Experts of a small language model.
Size: 9 layers, width 320, 32M parameters.
Below are experts of layer 3 (counted from 0) of a mixture-of-experts language model. Rows are named router (the router's row for the expert), up (a neuron's input weights, with its number), down (a neuron's output weights, with its number) and show model dimensions 0-79. Each number is 128 + 32 x the weight over its row's rms, rounded and kept within 0 to 255. Numbers have three digits each.
After each expert's rows: a language model's description of what the expert responds to; "comes after" lists some tokens at least twice as common just before its tokens as in all text. This comes from a sample of Wikipedia text that the model never trained on. Tokens count by the router's weight.

# expert 3
router:178108164126126100080055119096123168069129147147118143165191182163109094107206075104147139113119157135130114163113196164119140173150158148082151126162085147130147155116090123185131122160113087095141135138155176131179077113127126159132074140
up0:148080104144108187136117138181129148108132084135116173091132138153158096167123220148065125120128054125123198134079115085081140091154151096079121070098143088140137144122190102117145147144121103143097101210094111087159144126143149056059111178
down0:117104166134132074101170188130117112127083145097137122133098157112115170181109080131184110047135124140165099139119105096123121140135151136148112064122091104182122129096110142154161142125112146098116124198116110094130133190174169089118092141
up1:138058107125176187115086146131068109160114114123098164148125121117137131105132123146107144103080086098128117137152122174107138100137159118107100129150107121091104166147103075126085170096132093097114093176112139106128109151137153097111159085
down1:147151066099138111182164170110103157128102103158102101151118140078127119154099183141148144125111152114200082157134098129145194115099169125117103146112154134124113163137184155143166079104138214159108156152136156131143105110104147142107150173
up2:161117125112132151107095109127145103216048154128092164112136105122092163210085122125080119116119154171109159144134137126095115097164143102141130081095136149155135121122095128107052204178134109143064109151124165082141161106108120055095100139
down2:101189178167103153151167090168137119131104138146121183180144095165124130159118102110111116103097167123141125114185078101109053119133185137097146134114146046152112167131114186125156193179107166165084168129116126111141146115127183141112068150
up3:125165100159075082116086141083097040171124183174078173174134094124137141154180150109164133113136172179133154172129140125108124119122142140109198136137174143158121154134026173091117121126093110153105114124141146229170084146137123170134158144
down3:116131164146139121128178207138121065129133101126100105146081126153117077086169085146123207117149112123119114134181110155105110094054138169125169101162080129122125142155135112140155053101116180175119176139130156127149125103089101140131097121
up4:086133090184146142146092123131142090083133163163151152149154140129121067148100123135110134094130110124147096108158093141061158107106147102132135071107226136089075123101126182144109090202161155179104096148141139088147117148144208152078119205
down4:108086088177103145150158107118120075080118112107119148103104092145100101145080132105118086090088126136132103188140093131125119177167141115080118125175121110094113146155111119183130164145109144115154110117077117183156146169121131085141152123
up5:122143081150179116159148115157139121139087114129142130125119088143090115118048180125090124121103103142148133137186094161090116109085134113151064110113164133101048145127131104148154114109122124159078132179103123117138157185150186148085167112
down5:134192087150183095212127166149116090135109126163134119104093078106115079114163084166128082101107062112095147115142101106131103139125127122102102167157142202117113130164088153161154084152074079142127109141152098143131108104125152141117187143
up6:105150056203132085137081125107104101132127119174097122151107108109126111140158155093117093096118147181184091146103119113095121093093135156102149105134154142087099151094079179121135144089116095119111200175123133178128092147154168206096099100
down6:131070142114137098189108194190007133143093126154110090113102148126115089120149194148153119113082123055157144139108142118147097124086091133146136154114045155068070134120178168096130081167056190130110194101092120188133095132089124124136096146
up7:140099114121183100151091153117100119149155088134142128121085079126125092124128103170161168077162104133148116174127143144118153133087038110109091158161101155111122129102137165172116084082142099099175159099162110168161099159073152168145166070
down7:158145147105129121207093102150172179170127107040129114102091075136134131132140100110155156094095112060147142164104108159149119093160116117113085152124143106102126137137123153183155124155135057180141112143120148171129184126106194155179086132
up8:114135117139189125161183148175143164111106171126116152135134079156111076101081142142101101125100154122084147163135078127164109069082102097124118142138191108112107168096104115101190153142087110121137200126154114119119159163068155112116153167
down8:157134171116151096157093149108115125168136146117161129115040122147123107148141029182114159154137098067115131125077164147116067171139126135134103106113022153171160086163100094137095162098132126106118131107134073093118155149125135128146163153
up9:162078128116198204140174206184063169102112133106133123095112170124108135087099181143067098115047094115099139131116099136109125085136181113106102108082115064104052094114148068119129155153126094103127061173094113090127206123137155100130120120
down9:123167128130066079172166130051138135110133080089113130154148095091116152178088092088195143070112115103172155111086109097154182090116107103079095059113131124145122164111134205125166118140109178150118136142135140149143085130146120145120114133
up10:138087119120166112090130157149089079082109094155123067149103148182107130051101080155139144149107120065158140137206091112133121087087050175148163111127119136065109171165125095161118099096098181134152118164133135152167111061158128168139114101
down10:131140145130115100172153166115112122076149208155136115116085162131114151167144087077222191088090120139148159142169135139122164109098128118074184138112182163065119160154106157168110115108133115133189139110064114137122134099107171133111122124
up11:091103032175143120158111172094080053118098120140098157195119020138098141153096117106120111118114154124156094200131129142093072103127107083175086098108146132094086215130167201117098140087094102154083199161145158205154118143194191143134138092
down11:143124131109098156164119189101162156117128096147121109098073036126109146106199118135078135146174171134150142050121167111091129138109135115094095062092132122171118120191194138142087122125140153147149144148130125120142119099117136161122066143
up12:120086093117146094156132157134134071106104140150125145103103091115101115121090122180116116121047124167163134159168127141124198112133102105170090075101135131085085165096136121141113090088159106158097170212100182106100139120136178143125107110
down12:121038145140120115113179154128115063104164083122140101139131129114097145127143115098124136085173114071135144114080159099152121103158135158123152066157110125122169104167096091109133158182184159107124155147097127107146130163160165121182066136
up13:116138089173156117147144147108151121100087180135124114124126115084129147136122123155143093119063123181151103168122117111128155116099082085179084083136134097118064135147146150168127114160121136217088146160129145154150137158095188157095110118
down13:138127110114142141124132121120134085090187132126099164149092146146128101132119110135107094123113156135163145167169099111152104142108149152125066131133112140134171139109170147156135128124122106209183149163130086112125162125120094079108113145
up14:031122126149120137098071097091165149110162100114085175139109171175129119123151125161098109111137108114119045108149124138056096106129117122206110122138100046117111131115154107170088098138105146110147118110121090124157078186169154149114108103
down14:107174127155082136158114122094150146150131151159128074144125145131132169150166130113146154109099159139115116110083077127071182105119173164111125137110184174113123135110074174104109177161146106122101048126115130100123081197173127069145167144
It responds to: Middle pieces of longer words and place names (ific in notification, on in Daejeon), plus common words like government, international, United.
comes after: " |", " in", " to", " a", " on", " Al"

# expert 12
router:065086116137114109097112136084107178121145136196129106084167153136060114150136132122132170166130167139120175109141160090151162177169170110121135119143094168143135094153109103115097113107144100123138143146094089117136123113144118075163078132
up0:100114034145086100145129066105124148090093134177110147169139123149114174088109178126107092117141102103207118114151116130090131095116117151115127094148121125079090161110191122099191138197124126145172097145186151076102169116135159173111124089
down0:119124085207127092184114178197083080106176124166097192097104150199141133050132131163139133138091146126161069148126086111152159112130165111061108117120150141126122145158081176139127139116148087170104128154129111141157162122138140120096131129
up1:124059133139185154134148107219088167082093130098150151103099130190147111075134164114066108066108030129133142137102103096145115065171145150118108114043118120113092102094164092127170140164104106109128163206088099160117155155109142094119158133
down1:116080107140089166108141155063148189102079102116108167149140153138124145160167097154138145084068138116165091145112130137118114080116166103139088096056095080152088165104158204166165133206120159126129086122143155143143062166122148112109190123
up2:110135078102140148183149113128165096132070150168128088147098087109142157142084099174103088155124201151118102161120113111177165147099140124159145121114114099108111132161159092107149192151127097149137148110159137096132144114138171182135119134
down2:132124168118159095144119182119137135133158142155112103121083095144114158162139120108106131141107104084104069155153089118152126141096109125127094138138123187099088121107129170169142066098092067083101113117076152064119128158167143185185129152
up3:110110058090158126092179125108138088158125110140103127146144070145088171136054152127165089093122095097192122097196137136102186117150113074134107082142165136127114147107159088142107116163174161159112123116158152131124141111096156066147101104
down3:129111162107113179123143185084055100159118133139131145109128113147110126116181058128119090065104110121165116094179155124186120125166105127058115140177113142203118140145131184183084089128153105150101102122033114118140108127120159128114099080
up4:153179047189161125149131132149108091117110150120113161170133053165109133130129125171080061127101117074120058148161104146119112083147126139119123123097122114085053160100146170126155150126122099183100141172142136160124144173095189172091192119
down4:132177159190136123104152104128133147096160100132135116082119105137114161103148118121147110159141159175162124131122119127112149137138046089128103122126099138058173093105158154090148138122127136168123096148150115099117143151093090084096136099
up5:156120093215207149163144155149169104087114156177094161114097109127101079142089163194122102136080089075139149121152100174133126076126054112178072103088149121084082146115120119147147066157118086122120133171188133174126178167134182128138170132
down5:115140169113143128127175125143107098134147130156110117094170099114114154117114085079210092157176118121135127132160154144120107106094095088102091106158164201138137119127109188101124100111061066134086147092132101066128110121100157111136106142
up6:142149104130139117178170098086144064057074130143122138192125123127101117132093107158165080136145128115122100103143183153177152120120077112167167128103102174096129158159147103192174095134131173155133170084199153158143124114135166142072079110
down6:139129121117129099118132129119179107151131110132105136125122146182128113197148157141186135063093088079139077140130101122175169081115134152128092139143126091144095156128139167100092151207152131084063082116073147128145153174175153125127111116
up7:143159111178097119150096164148072046146088122117123151140101084123121128145121122170076115143094145099196120125173076134075185037140092155127083106126124100081062158148106111137153131151168122147059100201135174071113104121106186133099140071
down7:167131119180096122126110154138116099144095110188127131105228130083117138105122101127101108119126120142154070140079117153071201136166153176109163109162145135134135107166122122158074126111135131214094138128088123123116186180178142100096185126
up8:089143080158176078141121114138125075113114149145061146170134123113123086129133120161147140105152102071206073123124094124087133088104106129088148094152125159128087158146132163154130103103126070135080133121164118145134089162146228153118142104
down8:109133087083080132198124193146161055111131078164117142101135099129140117099137148167087118116130155130186058092128140086143138125131136129059105062125127134073134159147071094108139100139161093163077134107085101093161151118172158136156217185
up9:157154110127189108096144115167069128197146135087134152184087080179095126066080159124082113046110122123125106111146090161085140058110111194139083134106090096124064142104127119090130143106101150165131165169114148131132142184147180155143163132
down9:136171126136125167148164130092121119105137088104173159067139141100137158097129151175113127139134161143151089181138150136151156151158100160139137146150143107106194078147104187106151085111096123113154167102132104108102123147138113092120138091
up10:096149134078177126126118120187084154113140139094144193140132125113095131062066113189166146142101092104080157138142057195185140130138086150138108121134101153129113105116090115133144099086127082139162119117133135119105124145156151146106130101
down10:130101071115098126147200088128156135134071129152125159159131060149146107152117205155155143133097141121147139142064090095124124109117125140092150152141094062125075133148151098196133183074168170121151135159172128115135122133101110105100148200
up11:062116091117127123147159096163167116196169147109073132158210125098117163153086177105123140164177112152074102121113107169169088077115138112112116137101153123110091118071143114144186108088168187130127167190113155159150172125078138145082201170
down11:115075090102126077154143123131164109111147083161133139121165131145127137100108108092156076148113149166155092156083140108161155117105138081161166120126135111135146119077116138129140143131118139169165137115130138160150094136106145128101095142
up12:123130105230101108155197133148106121106105118176121184152162156122098080132153193081086075094075115148115145104125134125099125115116148141085165085122149105155107143037116130094188110199148108191117150170114137104115132141132141088143123120
down12:122063159103140131121113164100114150116126107086119088100109129152130116136149123120103176112135041141108144141118137138148087107194160179196122155108107122147082125124158178106086111212162078036115121138056092077129084148153152120156094087
up13:137185083131171154233109133127158075160090114140136086143144067136136140102086120161106125156100129163152125099129097182121127113098098110145137085106150104080045155159138183148148146139088111190101125127123167128133121166073189169086114098
down13:078145162080118140110156112121151143115091162133102111132052119148167123115159056132096145133127128174157109160138149114123111098097155104095156152172114145091140103124134158144115127149160167196144111147081113113160158114099142074208147133
up14:109148097118130096121168096132156050133175156172116131170174125135143114167077100047145142146148189133124130121184108118160180136125091119159090150126170166184137127135138178153112141069137170180125168158159211073118116162100145089142091146
down14:134153128141124127170144136097188143159073074081118153131150135171127196097144111135204113166110152107129130136161130106194191115090125092050092063142167119149117147123139173177199140141043095186132109110150149122143116154127138101094144139
It responds to: Hyphens, pipes, slashes and dashes, often at line starts in lists and tables or joining compounds, like R-group, and/or, 2-8-0.
comes after: "\n", "\n ", " al", "\n   ", "/", " ="

# expert 2
router:125117116149097151090140058179147170182148107091139095144118110137130118184150186078167160136166098120174150151127134118095166068161069158185171140032153076124157116105138117136155096190088077162162084082223099151128105107034123094137106150
up0:127122130123121118151131155150093104123142171140111116149054146052101141099113138120104112161134095115126125107112159142068134080082161097152152144079200162146094143113125148108199163197107154092082091119064161131109160127117135123163164089
down0:149131124077105168102098181114134092129179114071148108108109183068116135137126181141099118142116132175118102095150140112136139109160087130157074194136145101140110134146152163101086076207091127128145100194135114173146148135118115141139082111
up1:111138167158102178121131150093151130106100125125110135093022132112083112140092128198113120110125075072085067162136099115097165145185163095133128184150109181088117130135068125209099124098134193117116136145081142102157100176127104113139213117
down1:107123142149137081136144074122196170131130151161132129087177152162135153114109160149127069142148148095117057113108135123043116126126114067158094126162068155141083130163141131132134132184139067102114098155094141167132153157114157129137112150
up2:123132099086163140104156134163118115110083119150178088152123100075129134114134177079100107121119083156122159169175107137145155118096164138130095123077192077141113134098093062063165120108053067163146194129163085144156108091099135093159112115
down2:170097090143151125160161136109124090134156126135126132127111162088124090104094095172140168136114079156158120099080203111121135155126112132146098108095104074116093114103078168149109146145120110198151147084149065173134141131123111146115126102
up3:084180084191128117127135152120118100119116142133110132119093100109117109115086081169143125144104179105134170125158141147172149151110039115157139078126156133144102149220110128133097093084166126132101122125189186128135113131119164114094077099
down3:096092145183126104158099160089122160139138107117134099082106104145115098127107096170131147082105123104183151086083144115145138132106133089122130077134117112188069116134160081127125099196135134062091105139123099106113195166174139161175121100
up4:113104133137120144119130161134187110144109141129133117140096120125124123103130175091122129125096179193075174149222148132126181162104181103112117061098170037080111114127123122137101198185092074145114143138076182087126158142138124076098125136
down4:140079100171154091152108132099105129116155071167131100130118099071130116067112113137140161070156104128133138071085128133112150146099086109177077108172128084153137098132071096144185131163074111167090096064126099196141147121150131143103142197
up5:117149099148146122111138121185113150125122081121118138109094134161091176155144084124157140106129131148126111154101193147091146154136107094188161086096102128107117125165120075142110160160117165082123187097119143197158149121135145152053080161
down5:140153148090142146070153133153124166092131155103095113172147112114115107105098107107138148132075176172112149137107153119144129149122114114121093136228107146131142133151151144130127124139115143140072180145149104092132168160127122124101082136
up6:147094110169112097130137149105095148185086141112096123148132142165125133155129100158115073121156090067157195110149105135131147106103129124125160138129104130082132135127129155139140134134155124090152152157136019220147058164094149113111152154
down6:081186149153126078117116113085122104113112140109134129144114129109146117134122057150134114106116116107162071129175154128107156149145173148064125176177063111111112118099113060138054124112150136083133113065135166133142103113206124124162038170
up7:121104145135160187138189128175118133096089182063074108086115112190143135112083179147089120099040107117103117119112155130115154095167152094186113110087098136175104128157105064127139163121123148130108140158088117158144189153145117096077137181
down7:119177116137094057166140216122116177200122196148130152075135100112125160124092119100149124095062082100130083138152105122095111088148136177077139150156160098099083132111159089159109074161101092188048111144134169160151101170154133107128083179
up8:129075069123125104178092121121127152133154121131151155088111131121152085156147141101098122179134093091150118118093132147088158090151215136081151163096101119108119113084190130125127108160128133117089058190001119149120127128124155095161201115
down8:110075122115142107124100132128113086126125178135122114156131136158142069148117082169099130097150124107138113174108134153082118115166163101158075147090088120137057136106144124099168097172100139098117131146071100142122117170187158162144093145
up9:142094060119150123098168177163152094185067132152112162134149064101109137173100106134130143097105159105129113182152104154135107073129100075115093080106105148130103134137072123109081191115116051158082108143153123096180136159136121131090137162
down9:163099102149092086128162139027157178133157095099123159139183070110142119119132103082163103092116117109131141111105102160162199104099130122109137115102143099136133134105134176126110116153130074159134104111191155082114129098111098196183161154
up10:108103132165125122135070116123145177159113131094138139095195078131144153138169147138105053123121118141114128145113143107117115120150162073160132027099168123108128142131146114165103203132125137106100136175115103186103131162157146120120058160
down10:124107116151140090096112130146130129133118204042138093174143109104130146184147152098166083143067132118117141132107115139112084131135132163125100114095146098147171109113118122152174135093169127161148175129167200138112145086108139087134113076
up11:094129098167111138107119156142042094114120167181136137197107124156157120131150141109071131117115143082167075103124119113143108073072167163106131093199123184124108165106134159128122086132180140170091086159184084090181129120195176141166155116
down11:135112136104066151154146130137084191114160134159159122096117170187184118166133149105125147106140078160121161135066114088062117161116166119160138154166110171129253083137169138086146139165117175137112107169148105097137109106117106145101147142
up12:109171100168151171145089179115114098188165185162080149213039101089103120174117119132152125125179144110143112110081126128148170114071111116138138123151112131099122134098160152116168160169086124174152113149142099197111076107138110150175137175
down12:097118170190117126134175034106146116159092143143136146152083143103121123107120183091131094135148144169115086189116107162103124121148084095087080132171172087218086122111093120114106112107150136121155053216202143117134143185097141146154131144
up13:115127128182139142151106089178131136128131128158158097162183118081111156088089114127185123093145150154200188079150138115117108134103174082147117115136212090093123121075109118166140147137091146174135119101125179161089172130114136140148144161
down13:108155140128134130117119192174117153147134109102149065151120172139120131139170135088183130148079120098167174118183043128095143083190087162119098131161194098100116134159093188109118070150098104127154086160143128129121114126081156169132110118
up14:130109139125136148121088137124207130082132116083137111101140145150172119125125106191097171118184131108156151159056161121117125156046117154144141103120091140077144094203167143138070152126054115203100118120120156137140139161098143166095074062
down14:126132065179146148065124125082147151197081157108141151126108118217140089116130133080198160085179085123152087176092171133101095103193156137109105143111076150126131125177122149119134165165100126078086109160200164157122126140130160108179116124
It responds to: Everyday nouns and adjectives right after the, a, his or 's, such as end, back, left, home, town, plus pieces like Hispanic, householder.
comes after: " the", " a", " his", "'s", " to", " was"

# expert 6
router:123086128099111189181139178184179132112100079148137120151130124061120151139131164127135132113167194115099107101108142117156112138101195143132128095172140055109123117128127183135113123087077231139140213117070131205128127114163109141087172089
up0:147091044094163118162151111108092135112137146098126136136163095133091146131121120109156177075111096104118132187181155142112093093116051132101181197099095146105122124140149139186134119139134137161106107104106105060137108143131120155128176139
down0:135080170140101109149140155158145149104116151158127138092121118082103147120134077125152131099126145159079166119144116144142209123070135125152188086065124144156155106098245145167169100164107107064118163112100138138114137123083116169149125122
up1:131132164100141113092155077190156116137182204123157128132164110144096119160071093104147163150082138146110161115167132121156119130092099129181145179082092196143156101143086160149173121139129139192133161098170180087134147138064133127117091114
down1:129098100074104112154149171078116117135088184138124100129146157117137167108092120163217154167097160138216118130174140131143106106070129078105088119175129131056114156144160157166132151117107098153078117102125130143138108101140156156101136156
up2:129074138110147147138145132168165098080000177171129152152184139118109135138139132137054107090106125100090136148092113127135110123130190097158120012138123089139102129170125139112134153147114142159078151135113182121103110112151148126097057110
down2:098122123111143135164142096089084127142198114079122126115108105068135098113149113101127159145110154184121173140166121154087100111093029091051007198116141179118088134097140101169093103088125108143122079122139071115120127110043162154158118125
up3:171116129080204136157104109125096164115149112117152136146133126129112071164128111094164165077092137069135182103107065125114106153071137108153104199153108174133117106165128085122137075126133182146159150130126097116125085212091129103137143129
down3:174139122127106089111209119144120125140152137155132161124142182083140165146108092170127170130096109165136114116064127134104109149105171109068126155170066138135114119086127122173164152143094164109089125130099157120116128158103125150122134189
up4:147188123161140118074150130130066137155098144109101165157150124179186118137128146097106130093129112071107117183162172094082068098130177143144155204087039100092138117173149107180149091143171148104111131157107093136151154138144108084126146119
down4:161120081114146200150176110131134142105074087140137124152084145087114181121137138129092197158108104144083119154177115139093122147094130158134168122111100120134174112171156128105214089156136102089140147099150113110121147148105112154120165191
up5:126160107150130150107114161127141120091147128164122162171148102135154167167114156218093054157110173112130121216148168123082098139113145167129117069122128069111133138129143125072121181136131084141113141109155100135121208176121152143115108156
down5:102192073154159152046183067083058127104050156102130122171199131122121142141145123077164157107125128127111239112166108141146173145154139152080079132209081126125113136074087048117143067112117130152134090130110130076127127115161143139132141115
up6:109129105135122069121092106117179097171092153096120109122154084122135131188058064180150096133146167151154133098171121110148136167146113072140128064115186154136139094139088162173075174157126133195147154099160182089149114106101115108133090118
down6:150130100113152166194164177102114112150061088127132127147148121127085170173101117180188144091118124120115163125155123142129129132131097121139139092157075059075084149139134129097110136156111136126147145103077161216146100103164144094092157156
up7:153125145163097089176080085110121132147110081132120166144070122118122108111140112195062135105110150171135097138201128128143169136134150137196076172132133118108108134122082141103113136138138142143109206198128163157131073122127118155165167128
down7:147165156157131172108106108161120071128092101168135155118155113094112098111139183115071070198115099152138130076127143115076239084141111202131122176150147173182110141195131109128080134118171099121150143166109143155114118126179139170146086058
up8:152140122150121129108041088100060084162164136084110130124136125123101124127173121100146139154079057114171120121095137154053107107130156162079111179109091137149079109083195043114140156123118053100084038160132113118101119140133135156106169132
down8:108158135108117110124118089142151155141108141077104170137171081155139174075152153151145148107121103159177085113113124139086085141099153110084124089167143082145077137128175138131124129141103093117119121098157109163153151154113135132126155170
up9:135158125140107077183134073116102159161203095169148182142115139120141093102117119163131147105123189187128095104182101114112204127126156116148108163135137110094106115136116142091094092139136142154108208173131171186133093112116159160133205127
down9:156127144191145161118113107181110080109091091166125159124133106116111132105142130128064110157107121153105125082126130110104220090109118186128104124156146172183098141175134126158062112072176089123141161155116135179115095145184148146140102067
up10:145215125120103116072109088157068113161113105130127151132147140215104110113183078104138185094127160128150123105135121127088104095128099175110167173097094114120165122105127075138155098142170131125149112097244128118138140124096108102135174159
down10:110140070099140099081117078184078106180172149107124130109133165164138125133197149127151172150136122120123187103128132124139096123119081132100111218069082166158188122158159101118150147154132150116131098121157088130132152129036145121132092225
up11:099081126150135127168091153123138085067175095110093168158172073134134125134147180169135082174165106098118095114163185129122188153146158112167169092145111089139132123132131134173168096129156126135092124112110161103098141156128148158103059077
down11:097099109082142150100186115155120185068120152084122132141131109133152137172130057161102148130181102134116138057104072116171100124116075098117153155111140197141133146124206102116147112156112090081125130149193101113141171127075145153174094130
up12:113100135130158104178152091109090137090108154143147071081125164138115127045140087169149122122122119124140162112135111131133187130098154067152119056146184132088046124117152165164185098117087145130118091124125093154116068138120156146132105153
down12:114084088164121095131131091121085129126113184132122150084124107139129113145094109115095059091139122101153133100115113116122090116122144175082174124081078186185047132166147086117030144067184087135123118178129038121132102131143175123110130117
up13:131159104144078122086117115115071089168111154083145142128126147138148132152099094116173116152109131112182105214133194146066094112185069153162130183067103124093141142093115060231109200135175124087110120067172135060123167147136129160164131141
down13:093147095092158126093124098140080140185136109056113174107144154130153107158113116110174131160093088156150197152123098146125108129076067124077089186070118172174143129189088107137140149086177084080098105123108109117142174151099110158090102177
up14:118151100160099135140137082078158181167114141122136116089111071137104127106109084105102095135139205193131108111139160148091140115119160100133140054096135099123113093122170167164091223219130165155140158148126159146121127122117114100113136145
down14:177103118131153114153094154098139164089113102097125135156113142106125100149142126071143118153160128109121113075069219143087104150158116093159179105123095136049125125101130105130167162143155215145200156109055092159125161130183093131098151141
It responds to: Line breaks, periods, closing parentheses and quotes, and == heading markers that end sentences or wiki section titles, e.g. "Background==".
comes after: "\n", ".", "==", " ==", "===", ")"

# expert 4
router:101079134116088103130203107104091095092132082101144129105138137138149173166115097141075105153139158141132147151114092096109099168125173141116167081143139119150069136093114148139116193140110072081138079144057114104113152137164125128137159201
up0:131100166136173164160131134234072159112137114146107110104083150156142143126099118107100133127094036135089160174121072139179140099115116179151061123064135089144106132084092109149144110078072110175118136162142160093147138136105083135103167077
down0:145122076090111107151127156092162132098121167132123139107166149176111150135157106154112119158138141103120083136055104126095122067175131142138154076116081151122128122135130142106107151120127179131107091110142146103125092143179183141084124177
up1:138137153147161181084143141121143146110102089094133125147101129173129142088157143161112081094131145142152089135173163132119159107058111096228111158140132079085085157117128142173104060181087123121114102104126104139143130148149148128147132061
down1:127115158107130119136069144137122107132122104115116125134125079132142146160080085125117124126142107120144081139157093132136164138137119130037184121123175135091107152099135194136123183098103081118091148138139115115140131140155142073053134165
up2:114195116123119112139087093080202145131136126092129212116157170088081109137137131117128100140163112147129124146109108142163118139083136102105134165136139110051123102167079111146085095107161124156142131130122159152116121134094146195076066141
down2:150067095070158129133155150131131123164129109103132109151141119080130195113131050165145126169082146188157190148116177127076177101111096155136098145103112106131116132175159076120126137134144143072146168153159190072135134143138209076166117077
up3:141149106161123128097121102094158133104120130127125205137172121192143105174143134125118118077120120045137154159129103135178110126130098131149137083173123080063134138117122111186074101149130144128097136092147117131140119142148151198038126117
down3:121120145092129089183104096123069165116170149149154117147133146079121166176135123094112125188221119121140103152092137141087137162105117132134140147132172106193094129187140147107133110087142120109134116141210123172126096095140140101101167161
up4:175150106117148139149116096132183216151106097120148178125157127133136077136122102086111090145205171128158108110084098138119122142124144090125164129175133094095137119156079113124111148154126127131128124127129156144106121092096155150122134155
down4:118057094126134185139123186122068105115124168100120103123124167097114157121148114139140142136116094149114149180082208137151091157104054154140085152102083150103103128167146102181104101124133153098108101127097158131135127148151143117153103060
up5:121156143107131186095172105190121133103116117171131091147134146084116150121079178095121118176116118121144191122075109109096113116156118106145082074097151134141108134111171110140112111080114114136027124195110113103145160077160169158173042120
down5:120130165128141166143079147170127169143091122121134074117129161171130154158117130157197147169129116142136133061119099134148162123093134117135111187170110099092146125115114109091104128100194125113154113146112110149113157091098078091100124182
up6:152146130137179184154023179095135163096153163138118104098147152139098126060155130110165142094092091048147140109096123135164156103098142126074068142147092121128110117092126070104115103074096127136122154138135088172136110124188160217101157076
down6:130116061193138126094137102113113116141107124144099161157124104158137076110109096123153128084107102134121082134162128111094086091116156115125141167172148076114213136127128152138134150077133255170072177144204157174132106112119126098132088168
up7:119180090109149135158132117167122140134117163140166149107139086150107050132146164090132067093163177173110140048150113122099170157088156062090155171142154195109095111143064125109228056108151139118193115130130074166139123111135156123114177190
down7:116051144119112098131135116133145096094145128123112127122147100139111114112145111159086146108067086076148101142130152155140135129166135145120131112131156164105012129175119099156104145155131081142062052121114109106148148167130086142189097074
up8:155097127146114154090132121190088099097103071129134092122107134201091163127106184133133113143188072102116075125184110146082108102162094088158179094081110100115105119084146136191117091114105122141122099083142123106139182091153117158143101131
down8:125122135040185140188069114111126133134140102183118175135098160147119157141129104150135153144115112144088164093110092142127129105142172152066212158169128170095104141126142152096138109122110128094134105105073112092138115097143137107092150159
up9:127093105204163138139093127144071134141166151099119141087112175172106108106166187112090075092105053072169147125087127117060114089171124190075087097151070094106079130115159089107110155130109103092105120189137122163121139132156138130122137100
down9:178110152108096077166140179127150121133107111152130180115126153108113146107136126114199157116167143105172091101143146110086140076162152113101130088117140112181133126125152156150073134064115159119145127099158127205137168122114108121115157170
up10:121151086146123141134135133062171062089131132137118135123143102078162135079126101143153110157172115156148111116128135121123170108042112140125116131138132165095090148103153154087114079114061125169124122110116092184118078140209117218152187070
down10:093147138114082085160165188175097204137100147037160080145152143088133160183127158070082151091162161036144138160147082135138127093094118160137116135107152104125065140147108070162114118146173129137159117177125121108141147142091126114103102119
up11:159156099127171144136030173099147146148128112139150125110156150109094167072144152121161131122130140124095114132164158101157152141057142136105073137146135108123133088114127090114084131079143140170108149122134113184090137114223144210102153088
down11:112132127163092179129117079129043080094110190176106159114079122160147052140143128117148121085094103154109119135106105105165120113113133115099115143191123132123193146154134122148127134079148242140068178112190121152146088138106106113109092146
up12:146174135166137148132034132143109157119134139146122097177110138149099116024128125113198125114114139124141135106160138139147133127118051135115119135156125118074148120121145099145152056104142171161154153108182140212143106136160123197114144080
down12:110198114183133155094121110120101122117080169131104138146092096174158074119143099102170140125046147135128121147153139096162181078169104125105139153141138092127238149133151087125108135131187213136122215142196122163146093108118127077126108128
up13:123129140115120119153137120139116109088163118151144143086142144097115041130161112132136171142111153109134123110129095164177180094136127118149112063115115072089080117173121126177122038065112130177104127138131138122122092086086152203101140065
down13:146111120084115146141089165101163147099113129192146144145157118131098140124137113183173177175136158128108085138175187145120136131116133106097132126041086143128136132166106129063163139145161175113094168177148176162134128202145122114138136141
up14:158115107115125091120139105142108018076154126161116106139128081122131114163113130152125120123104137110128030162146103112155171138131107137152100076135171113124121124100151131164143131069150127155199134070118120099140110103095134165117176098
down14:125119148095110141234105141120156207119130143175134132162098085139101140172136096098126135121141132173115112147100173153159111120132156084071122061055129100168035139165162146089150131161115098108132095170142127191132100170129138119135094156
It responds to: Determiners opening a noun phrase, mostly the, a, The, 's, his, its, her, their, often sentence-initial or after of, in, to.
comes after: " of", " in", " for", " to", " at", " on"